config.toml
n_layer = 13
d_model = 448
n_experts = 32
experts_per_token = 2
d_expert = 128
d_shared_expert = 256
activation = "swiglu"
moe_layers = [0, 1, 2, 3, 4, 5, 6, 7, 8, 9, 10, 11, 12]
router_score = "sigmoid"
normalize_top_k = true
routed_scale = 1.0
balance_loss = 0.00348
balance_bias = false
init_std_router = 0.00955
lr_router = 0.000669
n_head = 7
n_kv_head = 7
head_dim = 64
vocab_size = 32000
norm = "rmsnorm"
norm_place = "pre"
norm_eps = 1e-06
positions = "rope"
rope_base = 1000000.0
rope_fraction = 1.0
qk_norm = false
attn_scale = 0.125
tie_embeddings = false
parallel_block = false
init = "normal"
init_std_qkv = 0.0195
init_std_o = 0.0
init_std_up = 0.0195
init_std_down = 0.0
optimizer = "adamw"
lr = 0.000988
beta1 = 0.9
beta2 = 0.95
weight_decay = 0.42
lr_head = 0.00847
warmup_steps = 201
schedule = "wsd"
decay_fraction = 0.567
decay_shape = "linear"
final_lr_fraction = 0.0
batch_tokens = 131072
seq_len = 1024
doc_mask = true
train_tokens = 483200000
steps = 3687
dataset = "wikipedia_en"
Below are experts of layer 2 (counted from 0) of a mixture-of-experts language model. Rows are named router (the router's row for the expert), down (a neuron's output weights, with its number) and show model dimensions 0-63. Each number is 128 + 24 x the weight over its row's rms, rounded and kept within 0 to 255.
Before each expert's rows: a language model's description of what the expert responds to. This comes from a sample of Wikipedia text that the model never trained on.

# expert 24
Numbers in tables. Digits and number pieces in statistics tables, scores and coordinates, such as 408, 3–0, −3, 1,222.
router [141 125  73 112 156  99 112 156 156 100 104  98 154 145 121 112 147 148 134 164  98 110 141 118 175 127 100 110 138 155 148 151 143  85 105 106 107  89 116 141 127 123 133 143  92 123 193  79 158 119 145 138 149 109 141  97  91  95  88 179 122 107 118 134]
down3 [114  95  95 105 125 142 187 123 113 166 137 118 145  98 140 125 142 111 127 115 143  86 167  77  98 114 148 125 110 140 132 159 118 126 146 140 137 154 161  59 121 131 136 160 114 109 161 161 122  94 116 129 145  95 140 175 137 109 119 130 131 120 125 152]
down4 [171 165 124  94 104 124 177 146 125 130  50  99  74 110  93 117 123 153 140 130 121 122 145 101 109 115 110 117 128 109 130 195 113 121 126 127 124 114 141 154 146  83 113 118 106 117 139 152 172 107 136 120  93 162 151 109 132 118  21 158 123 115  99 143]
down5 [107 132 103 114 116 126 114 118 129 152 104 111 115  98 166 119 198 143 112 111  93 114 124  86 132 135 143 188 164 152 143 136 133 107 173 103 184 130 107  80 103 178 139 164 143 111 161 132 113 146  93 144  99 129  97 151 103 122 173 115 150 132 111 159]
down6 [152 144 122 116 132 174 137  95  92 155 150 107 152 140 125  97 141 139 104 119 155 122 137  49 124 153 117 147 152 125  85 134  77 132 145  76 141 119 115 163 107 148 157 140 142 123 107 131 122 132  68 163 121 151 148 137 118  87 131 131 140 104 125 153]
down7 [101 138 124 146 123 108 109 139 138 143  86 116 140 115 134 141 176 100 128  72 137 109 104 127 153 143 142 162 121 150 100 107 153 147 191 134 109 127 147  47 133 180  87 126 145 103 129 129 106 103 123 106  96  91 123 137 117 153 140  92 145 165 101 100]
down8 [132 106 149 109 123 122 133 122 119 104 131 157 122 119 102 147 143 119 107 154 143  98 140  69 122 112 105  94 131 145 123 127 124 145 127 103 151 153 116 110 120 129 111 151 196  88 120 127 107 154 143 124 134 124 122  91  96 152 114 119 155 122 164 170]
down9 [148 138 131  95 136 131  95 145 110 127 141 124 149  85 111 118 121 172 136 161 128 126 129 141 130 148 112  94 132 115 113 154 131 109  54 120 161 113 136 134 106 162 134 122 118 118 137 156 126 114  78 146  96 175 143 118 119 139 148 142 110 125 128 128]
down10 [119 156  89 105 116 121 154 136 124 101 107  69 129  69 127 136  89 157 184 138 128 117 129 106 101 162 114 141 152 132 155 152 127 116 178 122 129 146 160 139 110  94 120 157 120 161 120 135 131 114 174 117 166 141 149 149 118  93 136 143  87 156  89 117]
down11 [104 175  87 141 156 109 158 138  93  95 130  91 159 139 136 143 106  88 128 113 141 126 123 116 153 119 100 127 174 121 112  97 125 103 163 129 114 146 167 129 124 101 158 130 103 111  94 133  96 113 143 136 155 113 105 146 105 107 140 174  62 114 104 152]
down12 [136 141 168 130  84 168 145  99 108 159 152 120 167 107 108 146 150 108 145 123 115 124 117 119 119 121 147 128 166 163 139 112 158 149 118 106 137 114 139 122 135 146 112 115 146 131 152 128  77 162  93 103 117 117 127 153 164 123 139 105 117 109  80 108]
down13 [ 99 103  96 132 164 106 115 139 108 127 174 133 124 143 120 121 121 125  94 109 110 105  96  99 146 136 123 174 157 151 105 132  95 106 167 109 115  85 131  87 143 115 112 124 127 127 134 107 121 132 113 121 104 103 100 144 105 113 139 144 129 121 119 172]
down14 [143 133 135 150 129 184 145 109 121 143 100  97 100 135 121 141  91 127  93 107 111 101 138 145 117 144 138 108 127  90 151 142 152 123  92 132  80 145 126 122 154  95 149 179 112 137 123 133 120 135 143 129 116 162 110 109 144 150 157 138 104 187 108 130]
down15 [132 159 105 123 125 162 153 139 148 101  90 107  87 101  80 163 142 150 108 137 138  78 125 166 127 173 107 139 132 165 110 178 155 139 112 134 149 118 125 163 136 118 105 123 133 124 106 126 106  90 130  90 125 169 162  95  96 132  72 167  85 140 129  99]
down16 [105 109 158 164 126 130  91 101 133 126 161 160 144 121 165 147 122 133  84  91 142 144 106 127 123 119 135 106  97 146 121  81 105 154 146 139 137 159 102  70 149 136 123 149 154 104 109 114 102 134  84 110 125  99 101 125 145 132 234 105 183 152 127 134]
down17 [162 112 116 148 110 125 115 146 195 155 146 125 174 149 107 115 143 129 160  84 143  84 113 114 117  94 150 133 111  98 107 122 144 167 142 130 132  97 122 126 143 134 144 118 177  97 109 132 142 156 138  92 102  84 178 160 149 141 121 137 123 148 110 122]
down18 [129 123 131 125 114  93 146 106 114 128 129 118 163 111 138 115 110 120 129 147 138 134 155  87 134  67 144  84 148 121 163 131 124 143 127 134 137 104 122 147  93 114 151 146 136 175  87 141 149 122 101 147 131 151 132 113 126 136 111 148 119 122 122 178]
down19 [145 131 142 103 102 109 152 139 144 120 196 130 157 105 155 173 101 157 110 182 123 148 142 153 151 105 108 123 116 104 133 131 128 103 151 115 151 137 132 147  67 127 128 110 142 117 130 126 133  91 155 147  86 170 167 153 132 145 123 154 142 117 122 143]
down20 [133 131 143 101 120 125 133 119 157 101 104 122 129 166 124 158  94  97 204 114 138 140 147 215 130 127 184 150 112 135 126 105 141 152 110 150  86 109 123 101 149  75 136 121 112  89 114 104 140  96 152  96 172 124 102 120 176 175 108 162 104  99 133  75]
down21 [134 119 101 132 145 129 144 111 147 145 105 133 139  93 121 113 127  92 156 118 149 124 127 131 165 127 151 134 141  99  98 138 144 130 120 145 146 168 124 121 118 179 117 148 199  87 168 137 123 100 127 124 130 101 100  83 124 139 111 116 118 141 156 134]
down22 [103 113 126 152 157 159 108 129 145 119 106 120  58 110 104 117 138 154  91 146 138 121 118 155 121 167 127 155 126 140 137 118 137 113 115 139 107 146 121 121 144 150  94 132 120 108 163 146 125 143 119 122 162 131 116 125 105 149 146 120 121 149 166 115]
down23 [ 94 105 148 121 134 116 153 135 165 176 111 134 128 146  90 135 120 134 147  87 118  92 156 130 141  95 115  90 136 124 140 149 141  86 147 130 145 136  85 146 106 176 172 107 119 134 152 132 111  97 165 102 142 142 146 111 122 146 140 116 129 122 108 151]
down24 [107 140 114 129 136 107 157 127 154  98 151  99 142 129 128  92 112 143 109 156 169 142  90 127 154 134  94  90 144  95 139 168 127 132 103 100 120 156 133 172 148 149  88 138 144 100 151 120 120 121 135 158 145 159 119  67 107 121  96 127 146 119 138 166]
down25 [136 173 129 131 170 110 112 123 115 114 117 137 110 118 175 168 110 141 134 107 139 155 144 172 151  87 162 130 148 133  75 126 124 142 103 107 120 132 127 110 114 111 108 135 150  78 154 158 146  99 133 121  99 144 100 121 139 139 127 150 103 134 140 119]
down26 [128  79 146 133 134 139 108 118 155  94  94 108 147 136 156 141 115 114 180 112 114 119 170 149 185 145 144 147 115 107 109 101 145 161 133 144 113 107 110 172 117 137 110 126 121 137 155  66 165 133 154 100 108  97 111 113 147 156  81 115 109 119 143 111]
down27 [126 169 110 126  94 149 116 122 110 144 109 119 178 143 105  91 157 127 119 141 129 113 108 113 132 130 123 144 166 139 141 141 105 110 149 147 153 141 124 120 142 133 151 133 143 123 117  89 103 138  80 127 173 148  86 100 131 131  66 129 127  92 141 127]
down28 [125 111 119 148 156 153  86 107 136 114 151 131  82 113 124  98 158 136 111 139 114 134 113 160 124 157 139 160 135 134 125 134 109 110 133 124 130 142 113 128 145 142  79 126 135 103 150 140 106 146 108 114 172 110 106 126 136 121 144 107 109 132 171 111]
down29 [136 127  23  99  77 120 162 109 102 157 113 112 153 125 118 111 181 144 128 141 105  78 110 118  87 124  97 142 124 144 117 203 172 123 132 100 143 142 143  92 131 121 127 153 137 105 151 141 101 110 128 108 153 127 126 142 127 126  98 161 122  85 131 146]
down30 [143 109 136  91 145 127 135 123  96 104 155 147  82  95  75 130 103 124 157 120 100 115 144 107 128 123 105  65 165 100 157 135  95 149  91 150 141 128 116 122 155  96 184 145 125 135 151 175 144 177 103 149 160 158 137 117 126 134 106  84 121 130 120 118]
down31 [136 158 107 151 123 182 171 119 152 132 159  91 100 147  90 140 132 100 161 159 119 118 168 118 153 125 152 103 146 158 148 164 158 135 103 130 124 123 143 152 146  96 125  89  84 153 118 140 132 134 188 105 121 154 185 116 137  93 113 141 141  74 129 117]
down32 [140 148 156 118 147 150  84 138 142 102  98 147 119 116  95 132 130 135 104 146 113 140 129 124 182 119  77 119  90  88 127 103 136 126 120  73  95 103 131 158 128 135 125 130 162 160  76 132 100 210  39 126 133 146 136 126  86 145 135 121 158 141 142 113]
down33 [109 124  90 129 113 126 137 126  95 133 142 112 139 109 104 156 171 122 109 139 121  85 109 147 101 123 114 133 165 161 120 103 148 140 149 127 165  61 165 129 124 137 141 135 126 137 109 144 111 115 167 150 107 178 152 120 122 153 145 113 126 106 103 158]
down34 [146 113  94 134 124 160 132  69 114 127 176 147  87 126 125 130 121 114 137 130 133 114 151 141 111 107 161 125 173 131 138 148 176  97 113 139 125  92 124 167 132  72 141  92  96 126 110 104 148 153 170  89 103 185 136 128 108 109 136 135 135  93 143  97]
down35 [121 106 156 119  99 134 113 115 145  83 131 151 129 139 140 135 114 137 130 103 113 158 126 155 130 125 126 169 131 164 150  76 166 139 116 142 148  79 162 121 130 112 117 121 141 120 111 112 101 131 159  81 179 128 106 113 143 137 148 120  96 135 120 145]
down36 [100 116 172 186 130 134 111 103 130 113 126 127 123 167 139  71 102 131 119  87 118 125 158 177 174 141 132  77 119 157 139 123  97 109 148 116 141 126 150 109 120 138 133 133 163 115 148  67 107 137 108 137 150  74 110 123 167 120 161  66 167 193 159 145]
down37 [119 163 133 103 115 105 152 147 114 157 117 107  90  84 137 137 108 100 132 153 117 143 137 168  88 165 135  74 182 151 128 119 136  74 133 131 128 109 165 148 153  80 108 117  84 169 105 124 141 123 147 129 112 153 116 117 177 140  86  96  92 116  86  91]
down38 [ 91 145 147 135 154  92 149 127 139 147 169 143 132 166  86  80 115 111  91 123 129 114  96  87 176 138 129 142 137  89 135  96  92 111 162 118 136 151 110  75 141 126 191  93 106  86 112 141  75 117 146 173 175  96 102 125 168 131 135 126 133 173 127 193]
down39 [121 112  94 151 149 147 133  83 157 152 109 175 108 146 123 167 128 118 147 116 136  97 104 169 108 137 151 179 154 169 112 100 109 130 144 127 150 129  97  85 154 106 157 128  75 146 152 111 128 141 164 162 148  96 142 139 114 111 151 119 139  72 141 140]
down40 [189 108 133 118 112 113 186  99 172 165 138 133 135 141 103 184 121 128 106 128 117 129  92 162 156 139 114 146 150 116 145 147 105 111 114  98 141  86 111  85  84 150  97 119 124 159 130 143 106 110 153 123 136 137 158 142 119 139  89 106 124 123 148 129]
down41 [137 108 128 128 134 143 192 166 126 108 124 108 121 133  91 181 136 146 123 153 143  89 160 103 100 120 133 127 147  98 105  96 112 126  68  93 118 138 140  70 110 132 161 109 139 120 152 139  97 131  78 148 115 127 115 121 105 148 117 121 102 103 143 121]
down42 [144  83 176  95 116 144 134 170  86 131 107  98 123 103 131 134 127 157 140 125 146 132 116 126 106  82 160 133 104 174 128 106 139 115 141 160 107  86 105 124 114  86  76 124 102 105 111 117 153 152 164 112 125 130 139 135 108 138 100 129 116 129 118 114]
down43 [114 123 110 103 152 125 187 118 128 172  78 113  91 132  92 102 129 134 169 136 138 120 141 136 105 136 101 148 127 100 142 211 132 132 122 146 105  84 148 178 127  91 134 111 121 152 145 162 142  90 157 112 126 158 126  78 122  96  67 153 109 103  99 103]
down44 [119 138  90 138 123 101 174 122 129 128 110  96 164  85  82 135 169 159 134  93  84 134 164 117 100 119 135  95 171 125 150 128 178 120 144 133 104 107 111 167 108 143 153 116 142 150 146 148 123 110 164 141 143 147 107 102 138 114  87 158  99 153 109 131]
down45 [142 171  69 118 128 133 125 144 118  90 109 109 107 101  98 117 131 129 194 137 126  94 126  81 126 124 110 146 113 114 147 142 136 129 141 116 138 134 135 115 144 130 135 123  88 127 130 140  78  80 149 158 172 138 113 150 118 146  87 167  92 111 123 119]
down46 [114 163  76 130 131  99 114 175 128 111 155 142 132 133 134 132 146 104 110 163 154 132 119 100 125  93 122 147 120 164 108 162 136 129 107 124 149 103  95  85 150  82 111 129 115  87 130  90 119 123 120 153 123 170  78 113 142 148 131 133 153 133 167 133]
down47 [181 136  71 104  98 147 184 100 110  98 111 136 128 105 125 150 138 128 106 130 105 102 151 117 119 149 155 147 184 135 100 146 123 141 160 123 171 127 125 117 124 128  97 140  92 167 148 142 129 108 157 109 118 169 128  97 156 128  92 151 136 108 123 165]
down48 [108 150 104 141 142 148 113 113 117 146 113 177 140 114 131  90 143 145 130 119 131 120 137  97  70 148 137 138 130 144 136 130 172 113 125 139 108 101 109 172 138 118 139 140 153 108 120 117 119 154 108 127 115 157  88 142 126  85 134 141 148  93  99 108]
down49 [ 84 157 179 144 167 128  86 156 124 123 143 122 173 143 133  94 125 129 136 118 154 123  95 146 138 151 128 143  92 140 119  90 110 152 168 121 128 171 146  80 119 149 119 174 166 133 131 139 106 133 102 138 175  45 111 136 175 172 141 123 118 158 127 113]
down50 [165 150 102 110 122 138 140 132 170 134 146 128 111 102 113 150 166 140 151 161 117 122 166 150 120 126 160 136 145 170 149 193 170  96 141 105 153 104 108 158 107 140 139 103 116 155 162 155 125 135 155 154 129 190 146 104 123 142  91 134  95 104 138 134]
down51 [125  94 142 152  91 134 156 131 120 117 138 123 157 152  57  98 147 145 120 106 128  95 129 152 140 138 133 112 139 105 145 128 126 151 112 143 111 136 141 130 156 145 113 119 136 128 170 101 102 103  65 168 141 154 132 103 150 119 161 170 127 134 154 116]
down52 [151 145 110  82 141 114 155 161 143 122 115 125 117 147 133 179  85 123 183 125 118 128 146 177 138 118 181 123 146 131 189 100 154 154 103 172 116 117 151  86 139 117 137  96  80  94  95 133 132 107 151  79 135 130 102 130 153 149 117 152 104  93 127  89]
down53 [ 90 111 138 165 119 132  91 143 143  99 174 185 148 142 191 159 104 124 128 102 166 128 151 118 115 125 130 100  89 107 101  93  92 112 131 122 142 164 152 143 137 104 114 119 178 130  87 121 158 131 134 123 116 106  99 106 159 154 175  94 125 141 108 103]
down54 [141 118 122  94 154 139 157 126 108 164  96 101 121 116  92 120 128 137 155 121 123 157 115 112 134 135 152 130 156 106 137 156 124 123 123 149 117 165 108 117 145 138 140 166 135  97 117 117  95 167  97 122 181 102 125 116 104 166 127  91  99 117  75 161]
down55 [113 145  90 133 144  92  99 104  79 123 147 140 137 142 160 104 114 157  66 124 104 106 133 113 118 142 127 135 134  85 134 112 131 108 107 100 143  98 140 153 127 135  98  81 119 126 100 132 123 100 178 147 111  97 174 149  84 107 128 110 111 125 122 148]
down56 [146  89 121 139 135 118 151 156  81 132 116 148  93  98 120 137 137 144 133 123 130 124  99 121 159 112 102 165 115 106 134 132 172 117 114 114 127 167 128 128 136 128  82 140 116 129 126 189 129 145 181 111 159  93 160 123 121 135 103 134 117 140 113 120]
down57 [102 147 154 154 129 133  82 131  95 143 107 138 123 152 114 104 108 139 132  78 167 109  88 158 151 150 102 138 117 109  90  95 151 140 136 128  91 116 109  77  99 146 106 180 150 108 125 103  98 107  89 133 145  68 100 152 116 154 139 102 173 166 165 107]
down58 [135 140  98 170 109 131 136 127 122 158 167  97 115  99 138 112 181 122 132 175 131 129 150 151 150 120 101 129  70 158 121 160 163 123 114 104  96 136 122 121 138  97 113  87 149 138 147 182 129 137 184 104 121  80 129 147 114 131 114 125 144 111 133 143]
down59 [100 102 104 120 101 125 121 112 161 179  58  98 125 163 128 111 149 131 153 124 123  89 102 143  93 133 120 145 148  95 108 123 127 112 151 122 141 109  82 171 158 115 127 151 140  94 121 128 127  68 132 123 186  79  84 137 164 140  63 132 125 101 154 132]
down60 [138 108 152 128 120  93 150 123 133 150 117 104 111 126 178 101 154 129 142 164 110 117 158 162 120 131 118 100 122 168 143 154 124  70 139 120 131 114 140 149 112 114 147  69 157 139 139 103 120 140 195 100 151 111  97 124 117 132  98  88  90  84  86 164]
down61 [130 127 123 142 126 141 154 108 107 145 162 121  93 120  87 126 140 126 168 166 112 137 135 154  99  89 127 120 169 191 137 122 171 113 120 123 130 114 131 150 152 108 127 146  65 151 131  97 153 147 163 108 102 179 132 134 127 102 134 155 111 115 134 108]
down62 [128 129 127 127 113 121 137 127  96 103 144 124 167 133 148 120  88  98 153 150 138 170 138 108 107 117 131  92 136  99 137 115 107 134 126 158 139 117 117 173 102  85 152 171 147 164 115 129 157 130  94 158 146 128 112 120 140 130 103 130 154 107 115 129]
down63 [ 98 118  99 119 133 151 136 154 111 126 142 115 157 119 134 149 122 144  99 190 166 128 161 128  85 121  89 175 137  87  94 122 115  87 123  88 136 126 146 144 109 119 135 137 178 108 129 117 102 114 118 140 122 117 141 148 114 116 184 119 107 138 109 148]
down64 [127 136 140 158 150 141 140 163 123  96 165 132 115  73 119 126  83 152 141 152 104 128 116 124 131 112 133 133 137 122 124 137 138 138  94 155  70 143  99 137 165 118 113 164 119 127  97 141 139 111 117 101 106 165  77 100  88 134 155 133  94 130 159 138]
down65 [133 139 133 133 136 153 183 135 128 122  78 108 107 120  91 150 113 156 150 111 147 106 167  80 126 119 154 125 135 126 116 103 123 117 114  97 120 124 172 105 147 139 134 139 109  63 105 140 129 109 175 124 124 120 162 138 162 157 107 131 114 132 118 119]
down66 [125 130 113 123 129 128  95 110  88 101 116 119 103 134 138 104 127 131 147 154  95 109 152 142 148 131 128 112 129 140 149 124 137  88 149 133 145 134 117 180 131 138 134 128  63 129 150 120 154  97 106 122 133 163 142  90 141 103 111 142 138 124 135 128]
down67 [142 139 103  92  94 153 172 151 150 134  28 117 113 118 108  91 160 174 154 155  89 122 147 131 149 123 146 143 149 112 138 159 141 108 109  98 126  92 113 148 102 146 160 142  96 144 119 134 120 122 134 137 107 148 116 102  91 104  56 135  65 104 147 123]
down68 [ 90 141  99  87 115 132 138 119  94 158  82 124 122  98 126 147 146 121 137 132 131 140 151 122 116 158 148 145 144 116 143 142 120 137 193 155 123  69 129 145  95 143 156 157  78 177 146  81 153 110 125  91 154 140 131  91 142 134 117 131 115  82 116  96]
down69 [148 128 116  87  97 117 156 161 154 121  70  94 110 107  94 137 145 130 162 154 115 110 134 131 127 106 123 128 156 121 130 180 146 117 116 120 137  95 131 190 121  95 128  95 117 148 135 134 142 121 189 108 123 158 150  99 124 115  21 176 107 114 123 121]
down70 [138 138  84 145 125 133 149 140 123 143  93 131 132 163  90 114 128 111 105 113 104  99  89 100  91 181 131 164 153 118 136 100 117 140 136 151 141 134 128  66 170 134 129 140 102 152 152 137 130 106 141 146 143 129 181 144 156 101 107  93 140 125 144 104]
down71 [111  91 142 150 153 128 148 144 143 129 172 124 132 126 128 161 110 152 147 158 134 134 141 151 156  80 110  81 114 120 144 144 128 100 106  96 113 114 130 103 120 166 121 143 125 147 144 155 141 115 172 135 101 131 179 154 105 141 160 129 130 153 128 125]
down72 [133 135 161 127 116 151  98 129 175 133 148 155 141 144 115 116 140  84 121 127 138 150  93  96 139 141 115 171 142 141  96 118 113 130 135 119 115 100 135 100 131 129 128 108 160 110 174 120 105 150 112 149 115 126 142 137 139  86 130 105 139 123  99 160]
down73 [156  89 129 128 112 113 120 163 130 116 135  79 151  75 100 140 145 152 139 151 111 117 136 158  93 128 123 116 141 166 170 142 126 140 141  81 138  79 129 140 119 134 103 151  94 161 137 129 132 154 113  99 145 149 133 126 118 145 134 135 133  88 145 164]
down74 [143 117 171 140 144 159 142 143 151 121 118 116 111 137 106 119 132 131 142 126 127 122 125 135 124 105 105 109 136 121 100 161 115 133 119  91 118 116 146 111 122  77 137 118 143  74 123 157 128 145 143  75 147 136 118 143 156 154 125  96  77 106 140 120]
down75 [152 152 156 168 158 131 153 149 116 131  99  76 144 126 140 139 135 130 130 166 162 104 120 151 133 143 140 126  87  88  74 111 151 148 149 120 149 155 128 122 154 117 132 125 110 124 151 172 139 116 181 117  92 114 129 141  86  99 139 148 114 134 120 158]
down76 [135 134 119 122 133 108 164 126 129 117  95 102 159  80  67 124 171 166 143  99  49 140 165 113  97 118 149  89 152 117 148 147 184 124 153 132  97  95 112 173 105 139 147 105 139 140 140 141 158 108 160 138 139 146 105 105 129  94  94 157 106 136 118 127]
down77 [138 146  93 183 101 145 107 110 148  99 136 108  85 112 121 126 118 112 151 121  87  98 139 127  97 147 126 106 136 165 138 150 118 146 136 104  88 160 102 100 132 109 105 110 135 147 139 150 129 122 148 126 158 170 128 140 144 102 108 161 125  86 124 122]
down78 [115 104  90 109  76 129 191 144 118 122  86  97 114 146  98 153 144 139 140 125 162 129 119 160  86 147 133 142 144 123  87 178 154 130  94 112 114 122 182  93 124 160 122 178 101 145 176 156 117 135 160 149 113 150 127 137 154 147  63 162  87 109 126  98]
down79 [102 148 137 103 136 143 112 130 184 117 132 165 154 160 115 137 133 114 113 103 139 153  96 122 129 126 123 173 146 106 137  97 120 161 131  84  94 111 149 108 156  98 135 133 110 144 107 116 143 124 142 118 126 124 135 152 140 146 155  92 123 167 119 112]
down80 [132 108 207 130 158 136 117 115 120 130 156 144 116 132 142 121 136 111  97  76 106 149 130 146  94 134 169 104  98 140 119  83 115 165 156 118 106 125 123 168 123 116 139 127 183 175 123 121 148 145 155  94  87 110 108 149 138  98 135 128 158 148 131  98]
down81 [118 115 116 156 129 153 156 127  73 107 144 105 138 107 142 131 131 139 101 161  98 136 119 117 137 137 160 139 170 107 144 125 141 114 108 107 149 109 114 166 137 153 160 126 145 134  90 123 148 115 175 138  89 162 126 118 121 113  97 146 101 172 145 160]
down82 [128 142 116 110 138  99 102  78 120 118 138 126  98 117  77 116 139 134 138 166  84 137 146 131 120 132 117 124 131 114 122 193 154  73 135 121 101  72 105 160 112 123 117 131 100 137 142 133 122 116 172 146 100 144 136 115 121 114  99 177 107 118 151 141]
down83 [128 134 166 150 130 134 114 141 124  77 131 138  95 109 149 132  87 126 130 122 151 128 123 124 144  75 123  99 129  99 128 145 116 141 119 128 145  93 130 171 106 121 125 116 198 121  95 143 123 140 141  91 147 111 104 143 134 101 153 118 114 142 136 124]
down84 [ 74  70 141 133 151 147 113 114 127 136 118 129  60  93 144 132 122 131 118 129 119 151 168 125 168 117 143 150  82 100  87 161 111 111 121 137 103 125 147 180 117  92 114 143  92 131 131 104 129 108 120 137 146 123  94 134 101 113 124 150 122  85 109 102]
down85 [133 169 127 121 127 159 141 152  86 104 152 130 145 122 125 102 125 133 131 149 117 137 122  88 134 137 123  97 130 141 127 145 105 120 123 123 137 113 116 144 137 144 137 118 137 126 114 104 125 127 103 143 151 142 125 103 115 128 146 147 143 121 149 168]
down86 [100 134  99 128 118 153 113 126 159 131 158 160 106 114 153 135  96 130  86 125 160 140 141  82 143 156 140 141 135 112 124 124 138 127 115 135 113 163 129 147 138 118 107 156 152  95 161 107 123 126 150 175 108 131  70  97 132 162  99 110 128 180 114 115]
down87 [148 102 143 165 117 118 139 126 151 122 132 139 113 128 151 165 127 108 149  88 141 124 167 113 119 106 126 123 113 126 134  71 153 144 132 137 138 170 124 131 181 138 163 110 167  98 140 146 133 189 143 142 111 132 149 135 134 165 108 123  91 179 122 116]
down88 [146 158 146 156 130  93 119 112 128 136 168 124 152 122 134 126  88 108  82 163  87  90 108 137 142 167  77  78 134 136 145 155 132  99 112 129 115 123 111 133 103 151 142  88 178 105  86 167 126 162 157 124 129 127 129 176  88 124 149 131 128 131 115 155]
down89 [159 135 144 104 130 134 131 131 108 134 102  83 119 112  93 139 152 125 172 143 127 134 152 145 120 117 132 128 139 144 135 145 132  92 122 109 112  90 159 171 120  93 125  88  87 192 112 118 121 134 140  99 130 136 164 112 124  94 107 138 101  86 117 122]
down90 [117 132 138 145 112 136 108 130 154 141 115 119 124 140 135 137  94 134 125 149 115 138 132 146 142 147 174 106 112 115 106 115 127 134 113 146 114 122 148 151 128 114 122 106 116 148 131 115 175 135  95 135 152 120 105  96 146 119 120 104 169 114 123 139]
down91 [ 77 138 128 120 112 142 129 118  98 120 130 125 113  99 157  80 133 147 110 140 133  99 122  92 172 101 121 132  84 102 146 173  91 146 137 144 108  83 137 104 139 169 120 152 162 120 113 135  98 118 132 138 133 108 117 146 102 106 111 127 149 166 132  96]
down92 [163  91 116 124 139 127 178 124 141 163 125 151 125 174  75 168 139 131 148 107 146 164 106 109 120 136 124 190 120 107 104 144 114 152 134 109 131 130 147  76 133  98 114 144  86 166 151 147 139 119 140 111 156 142 163 165 162 144 126 114 120 147 135 114]
down93 [154 168 116 124 145 166 178  90 136 151 116 154 119 133 151 130  78 113 109  94 132  98 107  65 152 155 150 132 127 106 118 116  93 151 119 136 116 159 120  77 160 151 161 138 114 110  65 133 125  99  86 165 167 144 170 162 153 105 151 159 148 127 107 107]
down94 [150  91 163 100 118 103 150 101 134 182  77 110 148 137 128 148 160 107 183 106 120 125 108 148 133 113 124 115 156 148 142 138 140 130 110 163 130 117 105 157 141 146 108  97 106 159 131 101 126 181 107 104 107 161 116 152 101 129 112 110 134 100 117 119]
down95 [138  79 140 101  84 136 153 142 132 158  86 132 103 120 139 140 151 114 129 101 153 120 104 153 122 156 136 153 144 114 134 125 157 123 122 137  93  79 148  94 112  98 160 155  82 143 128 165 118  90 117 138 153 191 180 141 116 131 108 178 156 129 111  98]
down96 [152 134 118  86 123 151 121 111 139 103 122 149 122 107 122  88 118 126 193 120  94  66 104 123  92 115 124 130  97 148 146 148 129 152 102 150 129 174 115 124 135 107 122 159 114 147 132 162 127  92 123 124 132 151 111 138 115 124 107 143 142 115 136 149]
down97 [149 117 113 159 116 112 150 127 169 120  91 145 145  79  97 145 130 119  98 117 104 139 136 105 101 144 101 158 111 141  79  90  87 161 128 130 101 154 106  70 137 119 100 121 124 152 126 147 118 133  93 127 137 116 144 113 142 134 209 144 174 147  88  82]
down98 [158  86  96 126 140 110 130 119 127 134 133 130 145 146 134 172 111 175 140 131 146 139 110 134 113 148 115 182 125 132 134 113 122 147 154 131 132 131 158 140 129 166 177 159 101 162 138 147  87  85 133 110 139 130 125 113 111 104 159 158 138 126 125 132]
down99 [132 102 103 150 144 164  93 125 126 115 141 137 159 169 105 135 145 139 129  99 150 117 118 107 179  92 126 181  83 111 116 133 129 165 125 126 133 137  78 106  95 169 142 155 173  88 145 133 110 121  89 122 133 120 132 140  62 116 172 160 147 150 174 143]
down100 [123 169  63 101 153 124 145 124 106 143 112  90 119 128 137 153 124 102 146 147 136 110 103  86 142 132 144 165 150 144 151 182  96 146 131  76 120  88  99 105 143  89  91 117 101 146 150 171 100 152 124 160 148 144 145 128 130 141  84 125 126  59  98 103]
down101 [102 111 150 136 169 179  76 131 156 114 144 133  92 127 117 136 128 137  87 128 157 132 118 119 158 132 143 182 125 138 128 103 123 142 121 115 104 148 119 155 165 153 110 129 149 126 148 115 137 135  97 119 137 127 122 109 109 157 129 111 129 162 168 105]
down102 [157 159 123 107 106 129 146 133 148  94 135 116 135  95 135 169 128 152  99 115  89 126 155 138 125 119 159  80 151  99 142 156 163 137  85 127 145 115 144 154  88  92  99 106 142 139 122 144 161 107 120 143 142 144 117 117 104 162  95 108 118 111 151 110]
down103 [124 126 107 150 106 141 183 122 112 131 106 107  68 121  85 115 135 106 114 126 111 136 119 140  77 128 138 140 164 190 136 115 132  89 127 122 171 111  78  82 113 171 128  70 103 112 111 109 134  96 176 105 161 155 136 138 111 120 115 152  80  92  94 108]
down104 [137 121 128 159 114 103 113 114 119  88 111 129 135 153 129 138 122 124 140 103 132 107  78  83 127 158 161 122 126 138 110 142 150 136 112 145 133 167 147 153 141 101  84  84 133 194 151 151 136 135 148 110 123 109 104 123  73 174  95 145 126  94 112 141]
down105 [111 130  99 110 107 117 167 176 137 133 114 105  90  89 121 153 132 108 157 147 126 117 150 164 110 136 137 135 140 165 107 170 170 139 143 124 147 139 166 115 119 141 131  99 106 143 170 168 182 112 190 122 123 150 119 110 155 133  69 118  61 124 150 122]
down106 [134 147 139 109 133  84 103 172 136 110 171 126 115  80 165  96 110 140 144  98 104 144 134 133 145 171 146  92  94 145 139 116 120 177 123 136 165 150 104 100 126 101 188 131 149 101 128 106 145 149 137 127 108 106 115 142 122 102 120 121 134 145 142 145]
down107 [120  86  98 157 144 138 151 120 124 132 151 147 146 166 125 144 110 166 105 111 110 101 116 116 154  97 131 162 119 125 149 113 122 116  97 196 134  86 125 109 125 169 137 144 130 142 111  34 104  89 126 129 101  74  94 165 114 130 122 136 127 104 126 161]